Experts of a small language model.
Size: 12 layers, width 192, vocabulary 31516, 40.5M parameters.
Experts: 128 experts in each of 11 layers, 4 picks a token, a softmax router, 64 empty slots to pick, a shared expert of 64 neurons.
Training: a variant of SOAP for the experts, 8600 steps.
Below are experts of layer 8 (counted from 0) of a mixture-of-experts language model. Rows are named router (the router's row for the expert), gate (a neuron's input weights, with its number), up (a neuron's input weights, with its number) and show model dimensions 0-63. Each number is 128 + 32 x the weight over its row's rms, rounded and kept within 0 to 255. Numbers have three digits each.
After each expert's rows: "mostly gets" lists some tokens that are sent to it at least half of the time; "comes after" lists some tokens at least twice as common just before its tokens as in all text. This comes from a sample of Wikipedia text that the model never trained on. Tokens count by the router's weight.

# expert 54
router:187089166110140133139092096105089103151154090107166190090145117168093141111102080223148179161164075105144086148170140105125089157125117110069148096145168121127143072148074187142081109105169104
gate0:151208186078114086147121103105126109109097114173139177139090088189039145075182068107129111161104152158149183106142084067143134161049116159118114175093118120159152154174121152134171113096123120
up0:077177051143144145195045195091144127121106126135088136123121157148150107096157139097150149144184101167104128124117110066158111098100123107091077148059110150090107080120122074131164110094086099
gate1:152185043159119150166119104160135120138156095140169160116168111152147209146121153143116142136166118157106101168120106099111121121142094151177148173131075144156111117123129135192102152085143131
up1:103201067123119135152125097069188137131145123102079129188160136156098129090122152095135127130151130080132077088164125169140089137174093145165118131133096139060142147140090128091102135171184085
mostly gets: " game's", ";\n\n", ");\n\n", " Outstanding", " Edited", " Original"
comes after: "\n", ")\n", ";\n", " |\n", ");\n", ".\n\n"

# expert 48
router:100186131115137131065163139130115134116067076092131145130076075107088146151107131149169140149107118153124163093127147139113156149205126082171108127173147118171161098115147188074152157123169136
gate0:152115155150164087132090161113146115116083179117123174189101154116081136145176115141177080108117075114147204185204160154113121100153138151074157122205123122092185109077136095114107100137099127
up0:137173163104158174125170132155150156132111083134116100145105127080115081116143133118110161137153146115163057053121139140142149152071166084110066169119065131153074153183095118148163051094140085
gate1:110106145183096113137129122150059128114143204123151134101105123131153155187173127141137120121107119112155110117163142099099086168089133152133099102094119161123121144152122219163123157123118145
up1:109093038155188094141119119076085105142078129131145153126176080124075089171128087060176126109139165194169149100132153181093115178138127144132096096153138134119110144176149085140135170187141130
mostly gets: " Votes", " ±%", " %", " Candidate", " Notes", " Swing"
comes after: " |", "|", " ", ";", " No", "-"

# expert 90
router:149128109094107121140126163159149108135112081077109149103141110130079186115103151120122089179162172137146088135164126092097143153025153149141149156137194138141116128060173118128070122091159178
gate0:116160154150056113138145156103080115149119117098103235170179131189127087153114133137138175142110125111094117097157120167138138161082095151146147155119154119148129117156109125114139162094107183
up0:154116139114105148135124077147122148094069126154105121119107149123129142132170151149125094112082125183142141118158058181146140092089132135114042087134131102197184170111103073181090117130098177
gate1:173159090137094135124099114108097095103129110139103133168185152165132107090122147092094186084076119150051162202135100126142115132110139166099067134092064068165130114096120123125125168122182113
up1:124095153110178189196113131140125159072077137068125131125070159167175116096135127179068105095122139158182097128146114159143105138168086144146177150116081187084145141175171085115092117121130121
mostly gets: "′", "°", " Coordinates", " Loss", " Win", " €"
comes after: " |", "|", ":", ";", " /", "41"

# expert 43
router:137145183150130152134168091144103098184134139124125134135090141099098180136056136130158164132136065129087093173107158104129177182163144161154117085147111098156119117145158132125140118149097118
gate0:107136129161150067140117128119110115126120101168097113130094182109087096162106101122102189148122119152107132151071118064207128178070127133097140132084085065093130135124143086077159120176088171
up0:112121177143117154137137187106192111060117063130120084140135077075111105174121163063119124132066126203157120176138112138106152140107112178166128098072134059093099091130120101076132188079148130
gate1:142134132126169114126092120153119137148140085137105148090130162137153163135099134100113112157150158147186125096064137081106129129112174163125144130180227114153147104183127154135118136180108070
up1:141184064150091135147140158065080095107120074139108110095108101134137150094117140097132092165132157173039159181067084136130127156110164116168071188179122091160114096146157150129071150172083140
mostly gets: " club", " group", " band", " players", " team", " teams"
comes after: " the", " his", " The", "'s", " her", " their"

# expert 62
router:099117133135089115080110151109140134109177140113112086179144083103113128187127189194134100158084107106127125121142131079135064093116129095156120144145109113146156168132167084132169071120172126
gate0:220122101139159092101130168083131128145135125098163094076138082121181087098117172119087129163139132140084110164130138134118128088142138117088072111188125165093113090140155143112109154129092137
up0:066154135149090095138103116114160101132142104168183109091117076102112068145131071131131124114120156095089118136105167139086158125078114109163154106125110094156131102133113132170072099090140119
gate1:108119150110138128083143160064117099098174104131095131104090098086131115140124196089157100131145072140093127120091127113100069118104134103135121092132138148074134163157071107103160085113071099
up1:107163098120163048187095116177088183169115106156135141137098124096099130139123181114163226154127181143154116152171166135116136149121137105106112126109111156111066125122152140167164122155147167
mostly gets: "==", "===", ".\n\n", ".\"\n\n", " ==\n\n", "\".\n\n"
comes after: ".\n\n", " |\n\n", "\n\n", ").\n\n", ")\n\n", "==\n"

# expert 109
router:145124119170125125150145138147145164180183129084134096062100109124113149112066116133096158144146118096079125045154169160108144081121108142116099126207095112143179186098175087067071122125157160
gate0:129191223218118111181084122152107170068164105179149139076108070113175122139119177121126129167146106145138186125111089137071086182159109139127148120148148123139153103126100114071115102108096190
up0:125099161076076121089173162077121163139114147102099126174142120120090097132114199150102136083106117163115150151083081088071168107145164158101129167163155134106123134052133079153081077129179093
gate1:121084114092170184173145123131149138142069110161117183125130100110127132101117129154152132145114131191185102107127079126201146095200147128047107077093134118150141172076144152110079106156103155
up1:152120115103128069187112173141161139076124163123104154144160110043187083104135108175075072115144131100093145189137190141182075127134119138079086139127168129179095092136209104119110108189096125
mostly gets: " number", " population", "Note", " Species", " order", " Density"
comes after: " the", " a", " The", " an", " in", " total"

# expert 81
router:114109167097136130097137079094152128159126085146107127130143145145170119087087125099103104113131147163188084133130118120138073073061129143168137130126093089120045135092145107155161174114143194
gate0:094100117129097099154169159092151068155121137093085123098159132075087103119169104138107162151077141138135195122099128086118093138124115116141058163129109111189142066080143171096117114151133155
up0:114132156106204137127157146084186083067124101134168156162113161135152117167123150164148133116102145117144130104117182095123106131078168157174154137101109104138110109162164096143142137168106116
gate1:085173075150129087135193090111105188103129067140160168115125069138167181171169151101126174163148147114150083146125139108096121143157163162144128134147102151144131118127103153107110151095126139
up1:135099160119150105124105144133155138099100116147128186083096084105168136138172160123153146156132130130132110180112145160141091166106160164136194153135144147060054091111228112137098123126141221
mostly gets: "″E", "″W", " ago", " ​("
comes after: "aged", "″N", "age", ":", "′", ","